config.toml
router_score = "sigmoid"
norm_place = "pre"
init_std_qkv = 0.0475
final_lr_fraction = 0.0
Below are experts of layer 2 (counted from 0) of a mixture-of-experts language model. Rows are named router (the router's row for the expert), down (a neuron's output weights, with its number) and show model dimensions 0-191. Each number is 50 + 10 x the weight over its row's rms, rounded and kept within 0 to 99.
Before each expert's rows: "comes before" lists some tokens at least twice as common just after its tokens as in all text. This comes from a sample of Wikipedia text that the model never trained on. Tokens count by the router's weight.

# expert 11
comes before: "\n", "-", "|", " 0", "==", " 1"
router:53 48 46 36 46 30 58 62 63 53 49 56 47 39 41 57 41 56 60 67 49 68 56 63 72 53 55 36 62 45 39 54 59 55 68 44 59 56 59 46 50 58 37 55 47 54 39 53 41 62 61 41 52 59 66 39 62 33 45 43 56 63 63 65 42 61 52 36 51 69 54 33 32 37 68 61 52 52 44 79 57 35 52 34 53 51 41 50 55 39 58 46 38 49 53 65 51 50 54 53 45 36 50 60 51 53 45 48 54 39 51 47 45 51 46 56 64 32 56 52 75 47 48 54 37 48 47 39 60 44 40 49 40 27 39 61 32 43 48 41 32 64 45 49 54 34 39 46 48 49 38 38 33 47 48 40 46 46 55 57 51 59 45 40 63 31 49 62 64 49 61 46 49 59 40 51 54 64 58 39 65 72 45 50 36 51 39 48 59 48 41 44
down8:41 54 79 41 56 58 43 51 69 39 56 40 44 35 42 47 55 43 55 51 57 67 45 60 85 40 37 46 53 46 38 60 63 31 40 62 54 59 39 35 51 59 48 41 31 53 43 45 43 46 53 47 35 49 68 64 50 38 59 43 68 61 67 56 43 50 49 58 48 41 59 35 48 55 56 59 44 56 39 46 49 55 61 36 57 54 51 54 71 59 45 44 52 46 36 46 57 50 42 33 60 35 41 56 44 56 58 37 35 49 46 62 51 34 58 49 64 61 44 54 51 31 37 42 41 44 58 58 56 45 67 64 50 50 52 72 56 56 56 41 61 33 57 53 69 51 52 60 35 74 56 52 50 51 46 58 54 48 40 41 45 33 54 50 57 53 65 54 60 56 50 49 59 38 33 48 49 53 53 42 43 39 71 52 44 68 40 55 57 47 37 48

# expert 0
comes before: " |", ".", ",", ")", "–", "%"
router:46 53 74 45 48 44 60 53 38 31 45 68 37 48 43 41 49 37 46 67 48 54 56 61 50 57 54 34 46 70 56 57 56 57 49 74 43 50 61 42 48 47 59 46 41 42 37 55 48 63 39 59 52 60 55 47 40 49 28 69 39 46 52 50 56 37 44 44 45 46 46 67 46 70 71 60 49 41 51 46 24 40 56 45 48 57 43 57 48 35 38 47 61 40 48 68 54 53 27 49 47 38 34 59 29 57 53 48 49 53 59 58 61 65 37 55 52 37 62 49 41 75 50 55 39 45 49 46 61 64 70 34 51 60 50 52 41 51 40 63 32 45 57 35 49 57 54 48 43 50 61 52 67 45 63 55 43 55 37 32 56 48 60 48 67 47 60 38 48 50 47 58 48 54 45 49 39 58 39 37 67 64 46 46 40 48 39 54 61 61 55 45
down5:57 34 45 39 67 54 59 49 52 51 37 51 41 50 44 49 36 52 64 46 56 57 51 67 33 55 44 43 53 45 44 51 62 60 59 64 54 43 56 50 37 42 41 41 60 51 54 60 68 48 39 46 49 47 47 48 53 43 42 58 42 68 38 79 53 48 46 61 59 65 47 55 53 38 67 42 31 49 52 48 56 42 48 50 57 54 56 45 40 42 64 64 68 53 51 43 50 57 62 35 40 40 61 60 41 37 57 40 59 38 61 45 63 34 45 56 81 44 64 51 70 31 27 44 54 44 46 52 52 32 61 46 45 36 38 57 47 59 46 42 41 40 47 69 52 27 25 47 58 41 55 43 37 69 49 43 45 41 52 33 52 62 41 58 36 43 66 55 45 33 46 48 50 48 44 62 45 50 73 53 54 57 54 55 53 46 49 47 44 35 60 44

# expert 23
comes before: "-", "|", " by", ":", " to", " in"
router:51 58 62 40 33 58 67 47 46 70 45 42 56 47 51 31 64 53 46 72 50 44 57 51 51 67 53 55 68 52 58 50 45 49 54 65 41 67 70 61 48 53 56 40 63 35 35 60 69 38 45 55 44 54 54 48 56 46 37 48 55 62 38 66 53 36 58 21 51 49 56 44 37 62 44 47 49 44 24 59 52 53 52 41 42 35 41 45 52 31 55 45 62 48 46 61 45 50 56 57 57 50 42 47 60 47 28 48 56 49 50 57 53 53 50 57 52 32 52 54 52 63 56 72 56 65 36 58 61 54 36 62 36 29 47 55 49 54 29 61 34 48 45 50 48 59 53 62 43 44 57 35 56 36 55 37 50 53 38 43 46 68 57 37 41 31 72 65 39 55 42 59 53 45 26 55 52 44 39 51 57 49 40 49 48 52 53 46 41 45 56 39
down5:36 42 42 40 44 48 37 56 50 55 48 55 45 35 48 57 57 24 56 40 54 49 36 50 66 39 47 49 54 55 47 50 48 58 49 48 60 45 50 65 55 45 57 64 59 53 45 28 41 47 49 37 53 51 47 55 49 43 58 31 56 50 55 37 52 51 49 66 45 54 74 50 52 56 65 56 57 60 38 48 43 29 36 43 33 34 38 69 64 40 50 67 57 56 56 47 65 64 61 37 48 48 38 47 58 35 52 61 66 43 42 38 39 65 50 37 51 46 82 45 54 45 32 37 40 45 35 47 58 48 48 50 46 48 48 71 62 54 65 58 60 60 64 42 61 52 41 44 61 41 52 65 58 30 65 52 63 51 44 45 51 48 37 44 45 39 62 61 32 38 60 47 56 59 32 63 53 45 45 43 36 62 43 49 38 50 68 43 57 49 40 48

# expert 20
comes before: "\n", "-", "|", " The", " 0", " 1"
router:56 57 49 35 55 36 48 65 55 50 53 61 50 57 49 71 59 48 43 60 60 42 51 37 50 53 51 59 37 36 47 42 65 52 54 27 67 63 47 26 57 48 41 49 40 55 54 70 32 65 42 57 26 55 52 37 57 42 35 47 51 60 42 52 56 47 39 39 51 52 45 38 40 55 53 51 51 37 44 51 56 45 50 53 62 48 58 62 50 33 54 48 43 39 64 50 64 48 43 71 52 54 52 60 47 49 42 55 55 49 47 61 54 78 42 59 72 60 41 57 34 61 49 57 34 59 50 58 60 56 53 47 56 26 36 41 54 53 60 62 43 68 60 67 51 42 42 53 44 50 56 27 61 60 57 42 61 59 58 57 51 49 42 56 46 53 61 61 47 44 45 48 39 63 32 48 43 47 37 40 54 73 42 48 57 62 27 42 70 51 45 50
down9:39 35 51 45 43 29 69 56 36 32 52 50 47 58 58 50 50 41 52 47 40 44 41 55 31 65 47 53 64 51 34 58 37 51 60 44 37 62 41 58 53 61 49 34 47 59 33 65 77 57 71 56 61 56 67 46 51 48 43 47 58 43 44 53 56 46 46 44 32 44 48 58 53 57 42 44 49 74 60 60 40 58 35 47 40 63 34 46 53 46 34 36 63 54 49 47 49 57 52 47 45 61 64 63 49 76 57 71 47 49 41 47 46 62 37 47 50 48 57 46 42 63 58 51 60 50 54 51 51 53 70 41 38 47 46 49 42 48 60 41 34 39 34 57 59 55 64 50 36 34 56 50 60 56 49 54 40 38 49 40 47 61 50 50 59 61 38 33 41 46 66 42 72 59 51 50 44 48 50 56 38 47 49 35 43 56 42 56 70 50 69 33